{"activation": "squared_relu", "router_z_loss": 0.0001, "norm": "rmsnorm", "init_std_o": 0.0, "init_std_down": 0.0, "optimizer": "adamw", "seq_len": 256}
Below are experts of layer 6 (counted from 0) of a mixture-of-experts language model. Rows are named router (the router's row for the expert), up (a neuron's input weights, with its number) and show model dimensions 0-255. Each number is 50 + 12 x the weight over its row's rms, rounded and kept within 0 to 99.
Before each expert's rows: a language model's description of what the expert responds to; "gets" lists some tokens that make up at least twice as much of what it gets as of all text. This comes from a sample of Wikipedia text that the model never trained on. Tokens count by the router's weight.

# expert 20
Description: Determiners before nouns. The articles and possessives (the, a, its, their, his) that open a noun phrase, usually after a preposition or verb.
gets: " the", " The", "'s", " his", "The", " a"
router:74 65 60 47 34 48 74 29 64 30 58 29 45 51 45 49 41 45 60 68 67 57 63 61 37 38 43 45 47 24 46 27 29 26 55 37 38 38 59 40 54 68 53 35 41 37 48 48 66 46 57 54 51 58 60 73 71 27 70 52 30 59 80 34 56 61 57 61 58 48 60 54 62 48 50 62 31 41 53 62 43 47 47 47 46 40 65 34 78 43 56 51 41 59 39 20 42 50 32 67 58 66 74 64 44 34 50 58 55 30 67 47 60 32 65 47 63 31 63 48 51 59 27 36 50 58 53 67 41 63 33 44 65 59 43 37 56 51 55 24 39 62 55 33 47 55 39 47 56 53 39 44 42 54 50 54 48 48 63 45 62 61 58 56 67 61 65 45 50 45 37 50 44 39 64 46 52 47 53 48 43 75 54 61 60 46 39 34 59 38 41 49 48 61 51 40 54 52 49 48 51 62 60 46 37 50 52 36 55 49 50 54 69 43 51 33 34 49 52 45 51 32 60 54 54 34 32 72 61 63 36 36 33 30 54 59 57 56 24 63 51 45 53 37 51 47 69 29 38 45 32 55 21 64 46 34
up2:69 60 44 61 36 62 41 40 40 62 47 40 37 50 54 42 59 62 63 65 59 46 43 50 54 36 53 44 55 63 50 31 59 34 41 39 64 56 51 41 43 61 49 51 58 29 61 23 57 58 20 29 56 30 53 59 53 49 61 47 40 51 49 49 61 37 41 57 37 33 56 64 65 46 49 33 38 60 54 40 65 49 37 76 56 54 43 37 58 36 57 61 39 29 38 52 24 47 55 65 46 35 60 50 57 60 56 58 55 32 41 55 64 51 50 46 48 43 78 52 47 35 44 31 53 63 55 66 31 41 23 70 49 38 44 71 49 51 59 40 23 47 41 67 50 31 49 25 42 58 60 62 56 44 60 45 43 56 68 53 53 65 51 70 62 53 40 34 48 65 44 45 44 28 52 42 54 49 54 39 59 51 45 73 77 57 43 46 27 41 51 82 41 55 32 45 40 35 56 44 62 31 35 62 47 51 68 52 53 67 60 76 35 62 57 51 52 72 54 58 55 36 45 64 28 62 42 57 48 49 56 79 70 41 67 59 17 47 51 34 45 44 46 39 46 40 54 38 54 37 60 60 51 63 38 55
up3:50 43 60 59 79 45 47 59 56 54 73 45 55 49 53 37 62 32 56 56 61 67 27 61 50 65 42 70 50 49 48 44 52 63 55 44 26 40 54 20 40 46 61 49 28 34 64 33 55 51 54 53 11 71 46 29 37 54 71 63 34 42 46 63 55 57 51 57 57 33 34 39 57 52 23 44 59 36 59 47 38 59 59 54 49 40 44 41 31 44 65 54 57 53 53 35 43 57 58 60 58 67 52 63 66 63 49 42 54 28 53 49 56 57 52 58 42 57 29 51 56 60 46 52 66 48 46 67 64 47 51 32 55 64 61 57 41 39 35 44 54 62 81 54 54 56 53 45 82 75 47 36 45 63 60 50 74 59 33 61 55 52 39 55 66 62 49 67 65 44 48 57 41 53 45 80 69 45 62 45 42 55 45 54 56 33 66 35 55 55 44 63 43 56 45 51 27 36 37 61 49 40 66 35 68 31 39 40 60 64 42 55 27 43 63 33 47 57 52 52 49 51 48 65 51 60 67 57 24 65 60 39 76 34 46 54 51 40 41 65 31 33 49 52 43 59 55 57 52 36 37 37 39 54 57 37
up4:36 76 57 59 32 64 60 73 56 46 52 37 59 47 46 47 43 53 45 51 58 52 57 41 55 57 47 53 54 66 54 35 61 48 58 55 29 56 68 44 58 43 51 48 54 60 44 55 60 49 50 53 19 68 50 32 44 45 53 38 40 59 29 55 54 47 47 59 46 66 33 61 48 50 46 52 28 27 65 29 48 35 77 32 70 42 82 45 70 35 54 66 45 58 54 45 45 45 19 65 38 63 32 43 33 48 75 66 63 44 42 40 57 15 49 33 38 50 57 34 47 38 51 49 59 59 43 24 42 61 43 62 46 39 45 73 27 43 36 52 45 47 38 54 44 48 53 35 42 79 18 37 64 35 67 51 51 55 46 56 38 17 38 52 38 41 55 45 38 52 45 54 61 44 38 35 40 47 58 48 72 56 61 62 42 51 47 39 40 40 63 43 55 46 49 51 59 45 27 28 41 40 48 53 73 50 45 55 47 59 32 39 55 40 56 42 48 52 47 58 31 48 41 43 58 48 77 56 54 32 52 49 46 49 55 36 20 40 33 51 38 43 53 40 55 39 45 52 66 62 40 55 28 44 41 40
up5:41 43 68 32 47 72 61 47 31 45 39 43 56 36 41 52 49 45 73 53 64 33 49 53 61 43 39 38 50 44 64 34 48 48 63 55 74 42 74 62 55 23 58 38 47 55 45 58 30 48 21 39 57 42 39 42 75 49 38 69 53 53 63 63 71 40 53 57 63 55 54 41 49 63 41 67 54 53 66 54 47 39 52 58 62 48 63 55 63 59 52 59 31 65 54 38 34 47 68 49 84 62 38 43 67 43 60 55 52 47 51 64 59 47 56 36 52 35 54 58 38 66 25 48 57 48 33 50 53 42 56 31 38 47 37 55 50 55 43 43 81 49 50 47 24 55 54 54 51 75 66 56 57 42 47 48 55 52 42 39 47 71 63 35 61 53 65 63 37 45 36 18 56 59 63 49 79 62 38 45 60 50 52 43 49 57 61 52 78 34 44 56 41 38 64 44 29 29 41 49 55 46 63 61 48 70 61 38 52 55 58 43 58 53 50 48 38 75 59 42 64 49 37 23 55 53 68 34 66 46 51 41 61 52 28 58 34 41 57 49 60 41 59 48 42 63 63 51 35 64 69 41 56 75 34 43
up6:56 39 38 40 28 56 38 56 48 32 39 39 45 62 50 18 53 37 38 53 54 49 54 37 38 70 61 49 41 65 68 54 32 51 46 53 52 55 35 41 37 66 58 53 49 47 50 22 38 36 33 25 44 36 44 33 53 36 58 31 36 46 49 48 44 86 63 44 28 37 27 60 56 58 57 36 21 36 55 53 40 41 50 52 59 48 27 55 68 51 51 57 54 56 65 50 22 41 51 61 46 57 51 43 74 61 46 55 46 34 54 43 59 41 45 55 55 48 45 38 50 47 46 42 35 63 50 45 38 61 44 44 60 61 28 59 45 40 48 37 46 49 51 57 66 53 46 43 55 73 24 52 60 57 61 56 39 49 67 37 32 63 58 47 53 59 40 45 52 66 64 48 50 68 73 19 67 44 66 33 85 32 56 40 61 43 55 47 44 51 47 60 41 54 38 34 58 43 43 47 62 28 43 39 56 24 50 45 53 54 61 41 34 39 62 33 26 57 53 48 68 52 49 51 41 46 38 63 59 54 66 46 58 55 46 82 17 63 49 56 53 40 46 61 54 43 43 38 36 66 47 46 32 56 45 44
up7:43 39 41 55 51 25 60 47 28 58 45 44 32 62 57 41 60 58 63 48 42 43 58 39 51 46 55 49 58 56 65 49 59 45 44 61 47 34 72 36 58 51 44 51 43 72 32 42 54 75 27 48 49 55 45 62 40 25 54 67 53 40 50 63 40 57 60 65 86 56 45 50 46 37 65 51 52 47 57 65 56 36 42 31 76 51 59 20 46 52 52 46 55 45 77 44 37 53 67 48 40 43 47 55 52 50 62 69 51 57 48 53 53 56 37 38 57 59 46 62 41 47 40 43 71 56 39 81 40 49 55 65 43 61 48 64 52 58 67 34 47 39 61 74 58 40 55 25 54 47 32 49 48 54 61 60 53 62 48 55 53 48 33 58 47 47 53 73 53 53 40 59 56 31 78 62 43 45 73 42 68 60 60 37 39 59 46 34 56 51 60 37 41 70 28 31 62 59 62 38 48 33 56 62 48 42 25 56 52 56 48 72 39 59 54 42 44 59 67 53 33 24 32 61 58 52 63 79 42 53 52 35 51 49 27 46 69 76 39 68 44 70 57 54 38 41 55 48 62 55 61 54 52 60 76 48
up8:42 42 44 36 51 40 52 58 58 57 53 49 45 37 45 61 50 58 24 57 44 51 55 50 62 45 41 62 35 51 35 30 33 29 58 61 54 40 38 30 42 27 33 65 55 26 50 64 46 48 66 56 26 54 65 37 56 65 41 37 46 34 62 63 42 49 47 36 81 68 51 66 43 48 59 52 57 47 38 68 53 56 56 28 59 34 52 61 44 68 45 61 50 44 60 51 41 66 57 41 56 55 64 53 47 46 50 38 61 54 55 39 52 26 49 54 67 55 42 60 37 72 25 62 37 70 53 54 50 60 68 38 45 71 53 63 42 73 56 55 63 55 55 43 57 52 57 62 53 39 58 51 55 51 68 84 25 55 44 55 69 53 76 57 64 65 40 44 22 49 53 32 42 40 53 53 39 64 57 66 56 49 53 53 40 57 49 30 38 31 36 40 55 51 34 40 56 53 51 66 58 68 42 44 59 64 45 44 43 40 56 43 73 33 40 56 38 33 41 47 44 50 39 59 22 28 40 60 73 47 65 35 39 49 64 47 75 70 40 52 50 59 53 31 62 69 67 62 60 41 53 50 59 64 62 66
up9:36 48 56 43 48 57 67 40 42 52 47 41 21 19 25 42 46 61 30 44 43 55 50 75 49 54 51 53 64 44 45 45 34 63 60 66 56 40 19 39 46 54 51 70 61 60 30 67 44 43 49 63 45 58 43 57 43 60 34 48 54 30 75 65 47 65 62 74 56 43 68 60 49 47 68 43 67 54 51 40 58 50 38 36 37 39 41 55 51 19 48 55 52 42 44 47 55 47 41 28 63 63 44 75 33 55 84 36 38 67 86 22 56 48 53 62 48 61 58 67 71 50 38 61 41 47 42 41 51 48 38 45 54 22 75 50 46 52 60 32 61 50 44 43 36 68 48 56 64 32 55 54 57 53 51 47 40 53 64 48 55 69 67 45 57 49 40 51 46 28 50 29 44 48 48 51 46 38 40 39 49 60 54 52 48 50 52 43 61 39 46 47 54 48 17 40 41 50 62 67 52 40 43 63 48 72 69 45 66 44 45 37 58 43 57 45 53 37 52 49 45 45 27 45 43 39 42 58 53 32 65 47 36 59 58 62 48 63 21 46 55 51 49 45 38 45 49 48 56 47 60 39 44 67 80 43
up10:47 74 42 57 77 51 59 41 55 23 62 50 51 50 44 68 34 54 33 48 62 48 37 60 52 57 44 31 71 51 61 23 30 34 66 51 61 37 57 28 73 22 41 54 63 43 63 78 35 41 52 34 30 48 43 52 42 48 65 67 42 57 57 44 52 33 42 58 56 62 56 61 52 58 45 62 45 47 65 65 38 64 55 45 60 45 67 43 50 39 52 49 27 56 51 51 19 56 43 34 47 45 39 47 70 62 64 44 55 46 53 27 53 59 75 76 61 31 53 45 89 45 31 65 37 46 56 34 44 54 36 71 44 56 47 51 44 37 47 77 39 57 65 34 46 41 63 46 52 71 45 42 49 32 68 64 46 54 48 52 44 28 51 61 70 51 58 50 43 48 53 39 49 61 59 59 49 64 28 61 48 59 59 51 40 41 43 37 58 42 51 43 57 57 61 49 52 39 39 60 49 59 39 51 56 42 54 66 65 47 30 31 43 51 56 68 66 61 52 52 47 56 62 64 49 50 42 45 54 60 56 29 21 50 26 41 54 57 44 35 34 39 67 31 70 57 64 40 45 42 53 47 47 55 42 54
up11:66 37 38 54 19 39 44 44 45 44 39 16 40 72 47 37 35 47 45 42 52 49 60 59 52 49 55 58 57 44 53 58 57 50 61 65 26 78 31 29 52 40 40 43 53 33 56 45 60 32 48 61 54 49 61 24 59 51 11 36 58 36 37 47 48 37 52 60 56 51 38 67 66 36 28 43 52 52 39 48 50 62 45 54 53 58 35 50 47 47 61 59 37 61 48 44 50 57 60 37 68 49 56 33 35 64 47 47 59 33 64 47 68 32 32 45 36 52 33 45 66 58 43 48 29 69 54 47 21 43 40 67 44 58 58 44 46 41 50 40 27 34 70 43 64 44 48 36 41 43 27 51 38 72 68 66 31 24 62 53 52 59 50 63 41 59 46 48 50 62 32 42 41 29 62 74 33 42 68 57 69 61 50 53 28 48 44 46 30 40 59 46 59 42 54 71 40 42 41 41 47 37 53 46 59 43 55 41 55 48 60 42 51 49 51 57 48 39 47 70 46 45 41 42 54 68 32 47 62 47 60 43 49 35 62 39 42 44 45 37 68 38 74 48 71 42 59 50 55 38 72 53 37 47 36 37
up12:20 58 51 27 58 39 37 47 47 59 47 57 58 23 48 78 34 66 31 59 44 53 54 54 66 57 38 31 38 45 40 39 56 55 61 69 51 64 59 65 58 43 60 54 56 79 81 50 83 42 44 67 53 61 67 42 51 64 46 47 64 52 62 37 46 49 44 46 56 61 50 40 57 38 35 41 52 36 47 58 30 37 69 36 51 53 46 54 56 57 51 47 44 45 40 60 30 33 45 40 69 62 58 75 58 29 53 34 65 36 60 55 83 43 62 43 42 56 32 58 71 60 46 29 46 59 70 68 56 54 50 59 56 62 49 47 52 46 58 35 46 42 69 57 40 43 45 44 51 32 58 48 39 40 47 67 43 58 45 50 69 62 43 59 62 56 60 50 40 32 52 68 50 56 55 58 68 62 71 54 51 44 64 52 40 49 33 32 46 51 39 42 48 77 48 73 65 50 51 79 49 69 55 35 34 39 32 54 41 40 55 68 58 51 38 51 58 38 41 61 56 55 37 37 72 46 63 45 46 41 46 41 70 50 56 38 58 51 47 59 50 57 46 51 47 86 34 42 42 50 31 51 38 61 61 51
up13:72 53 77 29 50 46 53 42 63 30 43 49 58 42 61 63 55 46 53 67 58 73 61 85 58 64 51 37 55 18 55 32 62 66 52 40 33 33 43 57 42 30 26 44 50 71 33 49 46 29 39 72 50 49 59 54 56 47 38 43 53 30 74 58 55 44 42 40 60 48 63 53 56 61 54 46 49 43 33 50 62 50 55 65 42 46 53 56 74 20 55 45 52 59 55 52 18 40 44 48 51 45 69 54 55 23 46 44 66 28 45 49 61 53 53 46 58 59 65 52 47 42 49 43 53 32 43 68 31 44 37 68 45 34 57 44 40 54 31 53 77 43 47 27 43 54 53 56 44 49 62 53 74 31 55 53 62 42 37 34 72 50 74 41 61 44 66 45 60 49 35 42 47 45 45 59 40 54 46 61 69 29 51 56 70 66 59 55 75 40 45 71 51 58 49 60 51 52 44 52 60 69 47 74 39 54 49 48 51 71 55 27 42 56 46 57 45 48 59 43 49 85 40 50 68 65 70 61 43 47 52 52 50 34 55 61 35 44 35 54 48 51 48 47 46 39 63 41 53 43 56 52 52 59 39 44
up14:47 74 48 55 35 61 63 37 34 54 54 22 34 55 46 58 36 50 40 47 54 54 42 36 56 45 54 11 66 43 49 28 52 47 63 51 52 32 43 38 44 37 50 39 59 41 66 51 55 48 56 60 58 66 70 36 62 61 44 60 44 53 64 30 74 41 45 50 57 60 64 47 64 42 74 41 25 48 72 62 71 62 58 56 64 61 68 46 54 70 53 40 59 31 37 48 14 62 38 38 69 80 56 55 60 42 35 41 69 47 55 35 59 49 46 48 42 59 55 41 44 56 42 56 45 63 60 47 41 41 38 50 62 65 50 54 44 53 69 36 62 50 48 61 58 46 58 44 44 49 27 51 54 64 54 50 45 61 57 65 52 55 41 57 63 53 63 42 45 39 25 54 42 41 45 34 28 61 45 29 70 58 54 46 42 52 50 50 50 50 32 52 49 44 55 68 67 30 54 50 51 65 27 49 59 29 41 43 48 63 56 56 47 28 67 55 47 62 41 70 60 71 58 37 39 53 68 50 40 59 50 57 46 50 57 48 39 43 26 51 51 54 50 26 43 61 60 38 38 64 57 55 11 71 39 34
up15:67 56 52 60 50 45 62 61 57 53 46 40 63 54 53 69 40 51 40 36 44 52 37 17 45 39 53 40 62 46 39 38 55 40 46 40 55 52 77 29 42 50 75 39 53 52 46 35 57 58 26 59 38 57 50 44 54 47 62 44 54 37 60 45 40 64 51 37 64 57 56 67 51 57 54 50 53 37 42 48 52 64 37 57 40 59 53 25 54 47 33 43 29 61 56 48 58 41 60 61 56 70 43 38 51 51 55 52 53 31 55 31 49 45 66 39 30 56 65 62 57 54 42 50 44 65 70 64 26 53 52 54 59 66 58 59 28 65 54 43 45 36 63 62 65 60 49 52 61 44 19 42 33 36 36 32 42 62 59 64 66 75 38 67 53 48 58 47 47 46 52 51 48 46 52 56 63 48 39 34 71 71 45 45 65 66 49 50 49 45 39 47 54 44 49 56 57 64 45 43 51 52 46 44 41 38 38 59 42 59 22 70 39 64 60 37 23 65 50 81 56 70 47 41 76 44 57 39 72 50 54 60 32 52 59 63 35 56 14 55 55 71 49 69 56 73 22 41 55 47 27 36 46 71 49 65
up16:51 46 74 48 48 68 39 65 71 39 51 36 59 55 31 25 36 86 70 70 57 61 64 83 57 69 55 48 70 62 45 44 64 42 43 50 48 53 56 70 67 37 42 48 50 51 65 37 41 51 64 51 51 69 63 55 51 47 46 53 45 41 52 43 58 43 45 63 45 55 45 41 65 42 44 46 53 49 39 55 47 44 81 47 60 39 40 47 60 63 51 46 51 41 63 33 45 51 22 51 74 44 55 47 60 48 58 53 48 29 73 56 62 46 38 29 48 66 48 54 54 54 48 26 39 59 55 61 19 48 46 52 51 71 63 37 51 65 52 51 54 54 63 31 14 39 73 50 62 64 57 50 49 51 64 66 51 48 31 48 58 59 39 60 62 58 28 50 62 38 48 51 35 49 37 53 47 39 51 47 37 33 51 44 64 46 39 51 43 26 58 63 49 50 60 73 54 48 38 46 72 63 60 41 44 62 65 52 45 39 45 52 69 49 50 33 54 30 38 57 31 38 12 51 63 64 62 59 36 51 65 60 38 36 42 68 65 50 67 58 58 58 59 39 29 62 61 50 60 49 51 54 58 61 46 53
up17:46 52 39 47 64 48 51 52 62 38 30 51 51 35 37 89 59 31 69 63 53 49 46 42 31 51 44 40 63 58 47 45 34 30 34 59 39 51 48 49 58 57 45 45 39 35 21 39 58 56 53 70 54 43 62 63 59 30 45 63 54 61 50 46 59 45 46 31 74 43 59 58 62 51 54 41 40 40 31 58 46 44 53 57 50 51 58 45 80 45 43 73 46 61 45 48 50 66 63 50 83 54 66 39 48 41 43 52 36 50 44 61 45 63 53 63 68 65 58 42 35 60 42 58 57 45 40 57 38 43 62 59 58 72 40 29 56 36 57 41 31 70 41 56 40 71 32 51 38 66 55 56 50 70 34 46 61 47 40 59 50 41 48 51 53 51 65 40 51 53 23 54 36 68 68 39 37 45 58 39 56 27 49 39 43 51 55 36 67 71 64 44 38 58 51 67 47 36 29 43 25 55 51 57 25 48 51 45 61 53 63 51 60 60 55 62 36 63 56 57 31 56 64 11 36 27 49 43 57 55 39 41 53 37 67 44 67 45 44 49 38 64 50 28 50 50 44 64 27 51 25 54 59 45 42 44
up18:54 61 65 51 62 40 64 39 56 38 54 44 40 40 39 80 49 43 54 43 63 57 48 53 26 54 46 61 58 55 57 44 57 42 45 36 48 57 78 39 68 43 53 44 64 54 37 46 72 25 79 43 40 51 43 37 39 34 39 36 57 65 43 40 55 35 36 56 35 56 41 29 48 32 64 45 60 49 66 70 41 51 52 53 34 47 60 50 37 44 47 68 48 45 49 38 56 08 49 53 47 57 49 66 66 63 67 30 60 42 59 71 73 38 52 45 43 42 75 78 50 51 67 49 27 52 41 35 34 35 46 57 60 39 59 45 85 45 41 61 39 55 36 43 35 36 63 30 41 65 55 49 53 45 43 65 59 49 51 67 72 70 54 47 45 57 56 43 54 52 34 57 48 36 22 54 41 57 55 53 40 42 49 39 47 54 56 42 42 41 63 51 39 41 20 49 51 25 40 48 69 55 58 27 37 41 47 59 44 60 30 45 58 48 61 52 74 34 58 68 55 44 49 55 60 66 68 59 56 50 40 45 68 50 40 52 59 51 36 37 59 60 46 52 61 69 49 60 53 58 24 58 49 51 56 48
up19:43 43 47 52 46 30 42 41 63 39 46 49 43 40 46 53 35 40 49 55 55 82 37 85 46 51 58 30 58 58 33 51 50 52 70 50 15 47 31 57 54 39 53 58 29 43 57 68 48 49 38 50 22 68 33 61 56 32 40 62 42 69 38 57 54 48 50 44 51 54 77 36 55 45 51 57 38 30 51 63 42 61 47 38 46 55 55 70 48 61 48 50 29 69 50 49 60 52 36 52 59 58 49 59 54 46 44 32 56 46 57 60 49 57 89 58 52 37 39 51 45 42 34 36 42 56 70 39 50 47 47 42 58 67 41 49 71 35 63 54 33 62 47 43 62 74 56 51 46 69 37 40 34 58 58 59 42 38 22 43 65 48 47 63 45 68 24 64 49 80 61 55 34 32 50 43 56 58 39 49 64 49 59 67 80 50 56 56 50 74 58 48 44 43 57 59 60 68 57 53 64 47 60 54 35 55 61 52 46 43 56 38 51 52 38 43 66 48 45 53 61 30 44 55 50 38 44 33 47 46 50 36 31 46 27 33 52 33 57 55 50 52 39 45 28 37 45 38 27 57 60 70 40 35 28 52
up20:54 43 48 43 33 59 38 46 39 39 52 39 43 55 57 47 45 60 69 52 41 57 44 46 27 27 60 63 52 22 37 64 42 45 55 65 45 40 48 64 58 56 33 51 36 58 34 51 61 45 45 46 68 60 64 63 55 66 48 31 45 48 62 55 54 50 52 50 47 41 44 43 53 52 50 77 57 24 34 69 39 69 42 47 52 47 37 55 63 69 44 48 27 56 56 30 37 50 46 32 51 47 59 45 57 28 57 52 39 42 60 37 54 63 55 51 59 55 51 48 46 56 28 61 42 53 56 50 52 54 69 28 37 63 63 46 31 46 36 56 74 55 57 41 65 43 48 49 59 53 36 48 56 43 58 33 45 35 37 56 42 46 60 53 48 58 51 47 17 35 41 49 43 28 66 52 73 29 33 37 42 42 44 56 58 49 45 42 52 48 47 52 46 79 38 62 44 62 56 71 32 73 55 47 45 75 22 47 67 66 42 26 50 46 56 49 37 52 41 30 42 59 27 65 78 36 80 45 32 52 34 64 64 59 57 63 54 58 42 64 48 51 56 42 23 55 56 39 63 41 61 68 57 42 71 24
up21:65 31 68 19 48 45 57 39 38 64 48 46 66 37 54 56 36 81 44 33 30 57 41 50 69 73 63 65 40 66 59 30 30 55 45 48 55 66 69 21 57 53 45 49 57 62 67 59 50 38 71 67 44 37 56 47 38 39 53 50 45 32 41 66 33 52 34 58 46 68 48 59 43 37 36 65 38 60 70 62 48 47 52 41 51 53 55 41 67 46 56 46 58 43 51 70 40 56 55 44 83 63 49 37 49 42 48 58 64 43 47 59 70 58 78 51 69 53 65 41 51 52 60 45 57 49 69 60 54 41 42 54 54 80 46 49 66 34 59 56 50 69 37 46 57 41 51 60 53 45 35 54 44 46 25 42 44 45 39 63 65 50 53 38 55 54 48 60 48 56 45 45 59 46 59 46 37 64 68 69 39 41 58 27 53 51 28 58 66 69 43 47 52 74 66 59 58 32 45 65 45 78 56 43 32 50 39 46 53 66 45 54 35 43 69 55 63 51 44 55 47 35 45 55 50 56 57 60 64 42 42 31 35 66 58 45 74 60 36 57 50 66 48 71 81 46 46 36 60 47 47 52 60 62 61 44
up22:63 56 33 71 58 59 52 48 51 54 57 61 51 36 59 73 43 51 71 58 30 53 58 53 28 60 54 83 31 46 52 62 53 46 51 40 42 43 44 45 47 58 51 44 84 38 53 50 61 34 45 49 60 49 55 56 56 46 57 46 56 50 44 60 53 45 36 46 48 45 68 69 57 50 34 38 39 31 45 55 44 57 39 39 39 53 36 27 43 69 53 71 41 40 43 53 55 52 32 38 49 30 59 67 55 67 45 36 28 40 40 50 29 64 76 34 28 43 47 49 57 50 53 51 33 52 28 44 50 41 38 41 48 19 48 49 28 49 42 47 38 48 56 58 28 69 71 62 68 46 60 51 34 54 58 45 57 47 46 51 65 64 29 37 54 70 57 47 45 47 53 54 44 38 61 52 63 62 39 57 50 65 45 41 44 69 42 55 61 68 42 60 44 61 37 33 55 66 56 71 57 30 46 56 49 49 35 31 54 56 47 47 61 57 33 21 12 46 60 37 56 64 45 30 64 61 55 62 44 58 43 48 17 51 47 49 42 56 26 37 26 51 49 60 59 47 50 15 58 50 46 49 56 40 53 48
up23:55 62 40 64 27 53 63 55 56 52 43 28 32 56 47 45 56 63 47 56 35 33 31 62 54 51 52 42 71 26 62 42 33 32 59 28 50 38 66 52 46 58 56 44 47 46 39 69 44 62 44 53 39 61 53 41 64 58 39 41 52 69 30 64 42 77 65 52 47 37 33 59 45 53 61 56 44 45 45 47 23 41 58 59 40 66 49 45 69 53 55 48 73 68 37 70 38 35 58 55 44 41 48 56 46 44 56 49 36 61 62 50 45 45 35 30 55 57 50 61 69 40 37 61 38 69 62 48 23 40 21 55 56 53 53 59 34 50 49 40 54 55 37 44 62 52 53 47 52 64 45 45 47 61 54 57 41 40 62 38 33 32 47 74 35 56 62 58 45 20 57 44 48 64 52 38 50 46 57 47 62 26 61 64 53 29 54 30 45 48 46 43 42 52 52 67 46 41 73 53 54 17 47 47 36 46 18 52 58 48 43 57 31 75 35 34 40 54 51 55 39 29 37 45 80 51 64 43 47 64 51 52 55 35 42 60 51 38 37 50 64 50 56 18 33 48 38 47 54 52 21 49 56 65 50 37
up24:50 64 48 68 63 47 37 44 59 66 52 43 46 51 33 46 33 38 50 68 50 45 56 68 42 37 62 51 49 32 58 70 70 14 55 42 54 73 38 33 62 55 47 47 52 59 48 52 50 33 78 57 51 40 43 70 39 67 49 50 43 71 53 40 46 62 39 40 57 48 55 63 57 21 41 73 47 63 56 52 44 33 23 80 40 49 85 34 43 42 43 61 64 14 42 42 52 39 50 46 80 64 49 52 30 49 50 50 56 44 56 29 50 66 48 28 59 64 43 56 38 52 56 29 56 69 49 60 60 65 49 62 37 24 51 41 55 48 59 50 45 50 50 57 53 62 41 55 59 53 52 52 37 58 29 49 57 33 63 36 72 54 52 48 45 46 65 50 65 42 49 51 50 39 42 62 67 38 57 54 40 60 44 58 47 56 55 51 50 58 40 62 39 49 50 35 47 44 64 45 47 28 45 41 46 63 38 43 49 45 46 39 45 54 53 46 39 59 50 45 31 28 64 73 47 52 28 68 70 39 43 31 36 37 57 71 50 44 36 49 39 66 48 27 63 30 53 36 39 52 46 42 46 75 48 47
up25:46 52 44 21 63 67 47 45 58 57 49 51 69 49 57 76 42 73 72 37 71 56 58 48 55 33 64 45 49 27 45 71 48 60 49 42 56 38 56 56 61 34 49 73 37 49 44 65 35 47 78 28 62 32 51 69 57 57 49 26 44 46 76 67 57 47 41 52 68 58 81 43 51 64 51 74 53 49 30 46 60 51 63 43 45 41 52 33 61 55 62 67 49 40 51 53 32 48 29 53 47 52 80 71 35 50 54 43 29 53 44 52 66 67 55 46 68 42 70 59 63 71 40 61 41 55 61 40 56 46 39 33 28 32 33 40 52 37 70 41 51 43 49 42 45 39 36 51 60 69 69 65 52 62 64 57 49 59 33 55 61 60 43 46 36 50 58 53 55 39 61 59 38 23 54 42 59 31 35 59 51 58 46 45 63 49 55 53 72 52 48 43 29 57 37 52 38 43 40 60 49 66 65 55 39 42 37 33 46 36 29 48 55 37 28 40 51 37 47 29 42 56 43 34 69 47 71 47 63 50 56 50 48 62 51 48 60 42 34 59 66 50 68 50 53 44 53 54 36 43 44 50 57 54 43 50
up26:56 42 65 70 43 67 53 44 53 73 37 18 72 45 47 59 32 61 51 60 41 58 59 38 45 40 47 38 47 57 31 57 42 54 52 60 47 55 32 50 59 58 40 61 62 43 56 59 51 68 35 31 53 55 57 48 49 43 50 57 43 54 48 51 34 32 54 61 73 68 67 40 58 37 47 36 54 32 48 41 67 46 44 40 22 48 53 27 54 63 38 61 79 47 39 49 54 51 45 58 51 59 69 51 42 38 59 63 56 49 54 43 45 21 57 53 61 57 55 45 43 36 42 71 32 39 56 51 16 32 60 52 69 48 44 40 46 50 47 53 31 68 48 65 30 35 51 54 40 42 52 54 58 57 39 68 37 72 54 47 64 46 43 64 50 41 61 45 42 52 29 56 38 29 46 53 38 42 49 69 66 75 60 42 66 50 52 43 49 48 59 35 42 58 62 77 57 56 27 47 46 69 76 38 34 45 43 48 46 35 29 58 67 46 47 28 16 52 55 69 41 50 58 47 46 39 73 45 70 73 56 62 38 48 57 42 41 50 54 56 51 60 58 43 56 57 65 49 29 55 56 67 73 51 58 64
up27:52 39 62 32 48 39 69 44 56 60 55 59 37 43 65 39 61 65 20 64 54 54 43 64 48 26 52 48 54 60 40 60 45 62 39 61 27 59 51 37 43 66 45 38 38 34 80 70 56 29 39 37 65 47 46 65 42 47 47 31 38 39 37 47 43 41 65 63 71 32 39 31 30 61 57 54 52 38 33 56 60 53 58 49 34 48 34 59 37 51 43 42 27 45 52 38 30 48 37 44 56 47 57 40 58 58 89 57 48 51 66 39 50 58 68 58 53 49 57 45 42 62 63 55 46 40 43 72 53 58 50 57 49 31 40 58 40 26 24 41 60 22 57 23 51 70 54 56 58 66 53 37 55 48 69 43 49 65 61 54 50 62 42 62 53 74 32 56 43 43 48 46 62 53 48 39 47 49 65 49 40 28 52 44 36 33 56 49 43 47 25 61 64 30 56 23 45 37 52 50 42 36 77 50 48 52 39 76 64 61 41 34 60 29 77 52 52 50 33 62 60 68 44 56 57 35 70 35 47 38 39 49 49 44 57 45 53 45 41 48 49 35 45 48 40 59 50 52 53 47 49 48 50 58 48 64
up28:46 29 66 50 47 47 63 59 52 27 44 62 49 25 40 41 45 56 46 49 30 36 47 50 46 48 36 54 65 56 58 49 41 62 45 51 44 32 46 44 47 50 73 56 65 31 47 37 40 47 30 47 34 54 54 69 56 58 66 58 59 32 59 28 37 57 56 59 54 00 36 51 56 43 26 52 53 68 43 48 55 57 53 52 36 48 38 53 36 49 58 45 59 52 35 36 53 73 50 49 52 41 44 49 52 69 56 61 49 71 66 45 56 24 39 53 41 45 63 59 37 24 59 39 33 61 39 49 30 71 43 61 46 58 45 50 68 76 59 53 49 69 47 63 64 50 47 63 58 40 52 50 50 59 44 31 43 71 72 61 34 53 45 67 55 62 56 52 50 64 56 49 57 45 46 54 56 62 56 46 73 44 40 58 57 50 48 50 36 46 38 43 46 69 32 45 80 51 53 56 82 36 54 91 42 39 44 46 45 48 64 65 67 58 66 29 63 32 59 41 60 34 42 58 38 46 40 67 49 57 36 49 46 50 45 46 58 46 54 54 69 45 52 31 53 66 63 39 52 49 32 68 48 60 66 55